From a checkpoint of a small mixture-of-experts model trained on Wikipedia: 55.4M parameters.
Below are experts of layer 4 (counted from 0) of a mixture-of-experts language model. Rows are named router (the router's row for the expert) and show model dimensions 0-191. Each number is 128 + 32 x the weight over its row's rms, rounded and kept within 0 to 255. Numbers have three digits each.
After each expert's rows: a language model's description of what the expert responds to; "mostly gets" lists some tokens that are sent to it at least half of the time. This comes from a sample of Wikipedia text that the model never trained on.

# expert 21
router:118083154144147151098148114110177113140182181118148127108145139152164119120130169115149164147155189118111114176138111090179137177192192142118124138111152179104141131148083084130160144104078188176134071144103064164120048106118088092166138096153100087164148149161101128127125144100151086114141125128051120143105092105178160153201112121106098125159104149125137158099163136110096108141132133049112078148102110069132100085124182133157087110141146134195126170155119136163166157152152140103152109103187177180070094105168124109053104128146132160154164139073140185109122121142151185150
Description: Institution and place names. Words inside proper names of organizations, countries, states and leagues, such as States, International, Entertainment, Texas.
mostly gets: " International", " States", " Air", " Championships", " Series", " U.S."

# expert 38
router:133124159153128169065134181107134146166209112101159148091121169113146169097050154114108131139113161100127136167117099064144109166143204121111107152105164158073167149152147128152144128083129199133116101147092100189164111123127133106130136056140113067136170158158138114186109118102145107110174151108043121149107092086145130146208082083114149117134114142119119146141132145082103057168122139117124113134131084075105093110143188142180154116153185135147187137164118129132136131136131096104155118121158124148076104100173173201034069120112134162129140097118163156101141114106167134147
Description: Brand and technical names. Starts of vehicle, software and technology names and codes, such as Ford, Renault, Mercedes, Nintendo, iOS, hp.
mostly gets: " Ford", " nuclear", " Chevrolet", " computer", " Jason", " software"

# expert 27
router:152101165143116152047134164104155111127159148120123126073117124158201148132097155121099141116079134149110150185148066118121156158147128074151106135143156129056142109156120135141133147090138127160111069115100117197207128118066122105177141088126084083160160122184138072148085166118136081132155148103075080141102120104137119155135074133073166093167082133072182144113164154111102134177153137128095095077190160131094125122101198138150116127114122065137163136147141148165168143142131121120160110129158116146099150100137147125055081100175136210148080099110130067096115113152194141141
Description: Name-start fragments. Short opening fragments of capitalized names and words, often after one capital letter, such as Mel, Tim, ram, yl.
mostly gets: " Mel", " Sol", " Tim", " Mah", " Bal", " hom"

# expert 53
router:140096152142189144125104190105139151162123140096169138112147149147205189094101155080121153146101158152149125098077120068202158159124148056089154183084150168127140130167119124145133133111119142159086076160111087141153096074106121123126092132181128079151160149139137174140091105119140096130159145077071112165159117059120182133159093075113169104093062138149135148134107132171085117136176195117097051107156075100146074116130159168136113143167133130148141196118128129156127195154138130111127073111184148171121105140149152126073106102114117144137138137084165181069137111116131149164
Description: Romance particles, table pipes. Romance name particles and first names like de, La, Jean, José, plus pipe separators in asteroid, person or place tables.
mostly gets: " de", " Mario", " La", " Jean", " di", " Roman"

# expert 34
router:163100168132122151132120160097163141156196149109157137111112145089137168102056133085114104179145186123118111137122096107159119128115204098108161117138158170128210066160133143155184166065132111121157046154108119150158059135122158116140096075184138093114171131132148114156087121103183075125119107117125102145097073114149120123143106093104148146169112133086181116118130171158089059157131170113110072115128119056076106123141163134176146049113142109123114141147161157110130200145181112094153094097169119120112108127162172171130060097114135116125160079085144152103132128112183155130
Description: Infobox and data-table fields. Field labels, units and values in infoboxes, taxoboxes and statistic tables, such as Scientific classification, Species: C., GDP, UTC+, °N.
mostly gets: "Scientific", "°N", " Phylum:", " Animalia", " UTC+", " Species:"

# expert 14
router:108101196142172147068118103138210124166185163120149135093129152130174138106093155117157148139148178160111074156130107072161144189139156104112080133093104147134137148157107107128125123105102126111155109156113143143173105138121153109152140086093066078143181136130163081126094197078179097161135154199118066162135072113161129130152091122087162132161101137128160166142166173107115111136149205106121109137122092117073081102118162140154107082157114084147139122152142135085132200142196110118144097117163087133112129105155178091069088097146134150115109103067168095074074141173164171133
Description: Mid-word fragments. Short letter pieces inside rare words, foreign names and compounds, such as Turk-men-istan, Lif-eb-oat, Gbag-b-o, Bh, Ph.
mostly gets: " Bh", " Ph", " Nar", " Cl", " Ab", " imp"

# expert 46
router:128098159170137155082094122119178120131187165107114134103161154126132149135126164129118116131154168150107080156098082064144138153188172112114081146115173181114129131171099083149170148087119184181112097160118087161175076123113096095148130042132106075171143145186144118125093104107153098100168103123084090156106110104169132152193121089120116121121076167135168168147180144086126102124121125076099120114154068059130094089133201120188081116149115110170147142107162147109181170150147144112165109118174178202088106113141174111101098114156130161126130153075178168123123102112136139172
Description: Institution and organization nouns. Head nouns naming organizations and offices, such as University, School, Centre, Division, government, Minister, Council, Party.
mostly gets: " University", " School", " government", " Minister", " school", " district"

# expert 29
router:162110137120092168116122209060124158106147173101099146117169149133140161078110129091114128198061127175151100132157112161139132168124154069105126174177130196100180119162103089179168136093093159171141095141137113145173096154082149141137167130168101116135134114135123121185106106077134100138163112119121117199125138121114110171137062113141159080153113167147149099109125106133108116112166229112085102066121068057119121099147152145139114113141138112178148141140200140125166175129160127127136123091170171130105110131205174186107089105095115178164106135101158110100140093109151129177
Description: Commas after foreign names. Commas, parentheses and "in" after foreign-script names, coordinates, taxonomy and chemical names, e.g. Guannan County (灌南縣, or Berberis, native.
mostly gets: "°W", "″N", " Country:", " Genus:", " There", "{"

# expert 10
router:108117154144181155067135123147156157135130128116065162102135198150182164125084185121170139116104114141107123134115065130173142170154146099124153153107136147110177168152058092150092129080109112188148110158084104127121167113081120086104136085117096040187178159178127082164098166100175091132168146163115068150095052115138100112185088073127170120145091170079150119091128173135114117129121180122091081093088110114086095123152187127137141147187117073157113125179109092129139146149149126135116120122164113156130127119135184093117095092174134155140080107081180097096124137150121124143
Description: Foreign name fragments. Mid-word pieces of non-English proper names, often Asian, Slavic or Spanish, such as Mag-s-aysay, Kenn-es-aw, K-art-ik, and capitalized onsets like Ts, Vas, McC.
mostly gets: " t", " Ts", " Vas", " Vill", "č", " Cas"

# expert 51
router:130090164142158119048108129131157172131142124121167128120106150168212150085091123090119186136111130133135131161123121097125159134165192119095146133104128145094139195161095162137169143103141128169109083130081125206165130110092143048138136075090113118156151093160103111168108136070165087145133141072105078160124110076159150157180096113049196113145102137100146099132153162069097096141143113094116090113156087141099085103105153166140129101151184083143196151149130160144160160150165120077153090114144112170101143145104169160089093066146166158112144136123156102094167071097170138143
Description: Lowercase word starts. Short word-initial pieces starting a word split into several tokens, mostly lowercase, such as s, h, sil, re, ste.
mostly gets: " h", " s", " sh", " pro", " se", " j"

# expert 55
router:148115154141144121081131136129135142103159128127116130077164166126162155119087143101125148115117117118129098124129119111116145159152193151099143139129126108086121158165130106121157126097092127178160125155097104189145078140073125083155125067071097144157166116152152123173111121065192088177168136142125026121121066072128116144154129133100124078140122158069176085110141176065105103162162182112106088089161093115087097123133142151120148114191180061181168128152142114104134118150183099076199088110138099138104143134099163129048111109145149152152134133114159083047121118172176180154
Description: Name-internal syllables. Letter pieces like ur, ir, h, f inside unusual or foreign personal names and words, such as McC-ur-tain, Wh-ir-led, Kaz-h-agam.
mostly gets: " f", " Bur", " Har", " Bre", " ref", " Ter"

# expert 54
router:157125179126122129084103165133139154109130139120145164119149153138140148103090170138095162125113174149137069145106082128152144142152186102111139142129160170101149165148114127119161144080098190197157075135086085148160072141081104088131144098111139061146127115178145111143139159093116083128169098108052091166120072106151134141217110089129142103169122158123097152097152167124117115144152161086079112123115104143092051124112165134112065124153155114174142190192134153157144136114147139125150055122171102212101107098157210132086097118171133193171155105084143101080136113162145136143
Description: Personal name endings. Word pieces ending personal surnames and given names in tables and cast lists, e.g. -aman, -oni, -owski, Jones, Jr.
mostly gets: "ić", " Jones", "ella", " Jr.", "ira", " Ricky"

# expert 9
router:151130128176123169088127170113132168146095164115117175132154137153143166100116180135099156107135143149101074120108087124174148151139160056118127180121143187080140125160081134154122116070089125191128081110087125160143097159082131079142135060106119067163163109161156112162097127085132111082165104121091056154156105078139112147209093075108157070147111160146121104108131176118113106181156163131093116072123113142107091114138181156150114104146130086148150151161141135115132137121149111128111096120159106173100125148151191147097075107173137192147144091049140098035134080178154134133
Description: Foreign-word pieces. Middle and end pieces of non-English words in titles and names, often with diacritics, such as ai, ș, ż, iy.
mostly gets: "iy", "š", "า", "ș", "ä", "ai"

# expert 41
router:086119137157128136131085169097165178107119123102125173123143145166150112051109125151096182169086175166157086128084097133170135152146169053137108182112141153133131163150119119125138193099109144171157126177132104147152135114083101111154111132122118111197119151200087119158108113091182122136171110161120084160116118074105122182162098098052176084137096164107134125093146137070082116166136144112066112094165125084102110110109177142170114114174192118163167121165141190155157136108151115098190085121224125140141133093145136120119103127151199146161139156138148153100125081150156148166
Description: Auxiliaries after pronouns. Verbs and auxiliaries right after a subject pronoun or noun in running prose, such as was, had, have, would, has, also.
mostly gets: " was", " has", " had", " it", " are", " would"

# expert 61
router:135067150158139159104092169120136152107131175145117160099162158138160122113105150100130151143159130170102074127098114117176156165141180107099098144071152176115161123154141100114139133078085169189154084127080073151155049124098118112145083098145111052175126176136104146124127115104160076146123122094057141198088118149135140178161067116111146129141096147109132136078116140142126136121164168064082142130101087076146101083105170123121107139136116120194121181183164122151144114166129129133125090075155126210080099129145175144064120124120127176153133146102136168074113078200096133157
Description: Place name endings. Final pieces or words of place names, often followed by commas, such as New York, England, Orkney, Yarmouth, South Wales, -shire.
mostly gets: " York", " States", " England", " Canada", " County,", "shire"

# expert 57
router:123125175135188167087074139115120151168150151116141146101084151138131113139112165073117111110109122176096118126107108121147147133113146130108077127098151179106101164147139072155149197091121157157169103115100089145147111091111066118139076136067101125148140131164118111132071157112156105127164097107100114163074108095110146128141155124131132129105100154102107111121165157084088102191182152062133072122137128048155151076108136116185081127140132106155187145139167149142150159186142102121113100067126172152105106041148136143084053082153103173122090157092170175041111118200142141158
Description: Sports competition terms. Sports words for events, units and results in athlete articles and tables, such as Championships, m, round, -yard, title.
mostly gets: " Championships", "-yard", " Championship", " jump", " tournament", " Best"

# expert 40
router:147113149106070181123113165111132101085143175112084168107094152134160161098102139100087164142149144157131077125138128159135150149158168132102139205183120198147174117150096114136197119108125168163121100150111086151212100127090115083110160125117076134108151082166066144164133117110161082140170094111117128154123069089121101153137091059139134101183056157126123110113150143132148090138161181074123097050108096120126072086123143156127130136163122105157140147143171156150185173149158134131141115100121159196102100096129180159136112103125153192129123103121160079066123119139177134202
Description: Biographical name markers. Person names and birth or death markers in biographies, such as (born, Born:, Died:, initials like J., M., Jr., plus Cyrillic or Thai letters.
mostly gets: " (born", " Born:", " J.", " born", " M.", "а"

# expert 8
router:116082151140126134093116117106190154095185150119165163074155192156143128124107153116096161125148159136104087168074089125194129145199145135147139143100177140141150137151057081105166134109116143205134100114120101130148065080112136085151092089160085081124148140149128107121100122103138120113155120164107141144132105092137159184179087108100118143126105150108131174103168165102094115153151131090095088109150048106101116093096174141187089067137130104165176140182191112167160137148139070086118102090163114191070107068155135099094090102158185163125112149075150173110104102123120145142
Description: Institutional and group nouns. Nouns for organizations, polities and groups, often after of/for/and, such as government, club, army, church, city, family.
mostly gets: " government", " club", " city", " church", " country", " wife"

# expert 15
router:191106164120171148086110150105170135121099140133112120138155139138177152097112141141090169130149134135093103131089085149197150155116147097116100139097157135097128121152092124164110158075033166181161087097082091145162107118071088122140148107101138080150163120169155113141110152118123085090183135123047080164125093095132141098215091091126200116112125135137130173136163176139101118107138168122121131087131144113080113119136183139126099131156130094151141144182106154136119148121143074124122095113153113199103102125187149162103089115159152222160115098109136099041093100180179175157
Description: Foreign name pieces. Word pieces inside foreign personal surnames and given names, mostly in sports and cast tables, such as ong, ury, Mus, Mil.
mostly gets: "iy", "š", " Bell", " Alex", "ș", " Ay"

# expert 47
router:103098164142187197099090111091169137110131140112095114094098127114134136146071153091092143144124117134153105182121092108162126177146165122100142156088157118110178127149099085177145133111081157178175050158117091160101090154096170085156126075095115093131175133133127130124122168126143108124124120127112075115116109095187129201171055111065162142141089161122182149137165159102111114103132148126127107126126085083125133114110128125139160085150126096146156167168152150143176177141178159080075109073161128133106111165159133206110060119168197155155077117085166163082166129137191155124
Description: Mid-word Latinate fragments. Inner or opening pieces of longer Latinate words followed by suffixes like ion, ing, ed, such as expl-os-ion, sympt-oms, Reg-ion, assess-ed.
mostly gets: " Reg", " expl", " MPC", " var", " Equ", " ment"

# expert 35
router:157101155172112176091100126105157130112126127115101161088136162121190155048104145064073152173144142164141097120154116102158129130160161104132147217123168168147174138153115104164182141089091167163119072158134114144141132105098102093179101097118078102125184169164100082162106160113160123134140128151090123154134096079129149140164113085106125102143063124131115121099139132123117124182171177098109079128108055052118089073102173163135116133164145080153162170127168174110164136155150100067140105132124095170043100083144149158096093087095164152105154144135129129066124103124133133177
Description: Sentence-final periods. Periods ending sentences, often fused with a word ending such as s., ed., ing., y., plus line breaks after list items.
mostly gets: "s.", "\".", "es.", "ing.", "ed.", "y."

# expert 36
router:091119161113167142132107189078134152088178123084117195080142141111145180094074149095106152158084156141144123126117094130159192140126165058083107152128213153112144155173102070159149123121107150124126136163113106146156116126123114099138079130106093116195180096138038119158126163074137123119117139078114088160153094128162129099120124103066156092165104156128111120121178130077070103158135143084052100110131114093134155111071133177148120105141128086171175177165158141100147136149127064083117114127184124148110064088152145125120096089164162132135112151065128137124114092131162147193
Description: Preposition after nouns. Prepositions attaching to a preceding noun, overwhelmingly of, also for, in, between, e.g. margin of, Return of, many of.
mostly gets: " of", " for", " between", " from", " with", " against"

# expert 16
router:147111148156140138049133148119131163116155172106110167118166163191153170113088128075117145142137117162088133139088103097136179131159204107096136116124116165090155143160123110130139128074095147200112066169085124141120070129067123104146115056094122044174128184152115109162118147100161113195140118126109093139113089086135149106202135126133109144187144183084147110082142156092112122122163171130104114114110114105088075100149155182154136121155150107149157117148195124143123128163152131102154052136109134160114087109123180077033108114117150148119156108086172111073150081153130138126
Description: English-style name syllables. Syllable pieces inside place names and surnames, often Germanic or English, such as St-ock-sfield, Grosse P-oin-te, Wood, Corn, Burn, Brad.
mostly gets: " Wood", " Corn", " Land", " Burn", " Alexand", " Wind"

# expert 1
router:148133160118171144076141133096145146116165175143103159086129217134149125130105159121103147132168160156096133094133109111192182184136171094078151160100121090123196122201117120191140163075108118157141098123070094122120095117072084112109123137066108065166152136155153081148104194073148090154164093147110074145122117153149167170170120066075191091141098142065102131115164143136118104132157176109137141134057117088102134102142132149150087113184159088144151117173117139122150112128176130066166103136149071164122118147153146142105131095155129153119105117077155078146131136074141166138
Description: Mid-word consonant pieces. Short word pieces inside names and words, often consonant clusters after a first syllable, such as Pembro-k-eshire, Arm-ad-ale, P-ok-er.
mostly gets: " th", " Corn", " List", " Lov", " Ag", " Dav"

# expert 19
router:165089148134098142093068161104151166111177117113116143122166156116177133095065143076088140154111126153140136140110120128152127134140157076118108170098176207149146146141140134132167149069051144165105089115139099182153115119117087107113132132173109068150150152146086109160068122111165086159161081118075106201137125093135164126166104058125182099122099133145113132128182113111104119125156158088118070094111093049142109089133178129133122084149180083157172183125143170161158164169130110125133086110164107176106073095146155146043081073139139169116143124108160135069126129131125132158
Description: Pipes after text cells. Table pipes following place names, results or text cells in sports and event tables, e.g. after Tampa, Florida or KO (punches).
mostly gets: "°N", " (G", " -;", "',", " —;", " (R"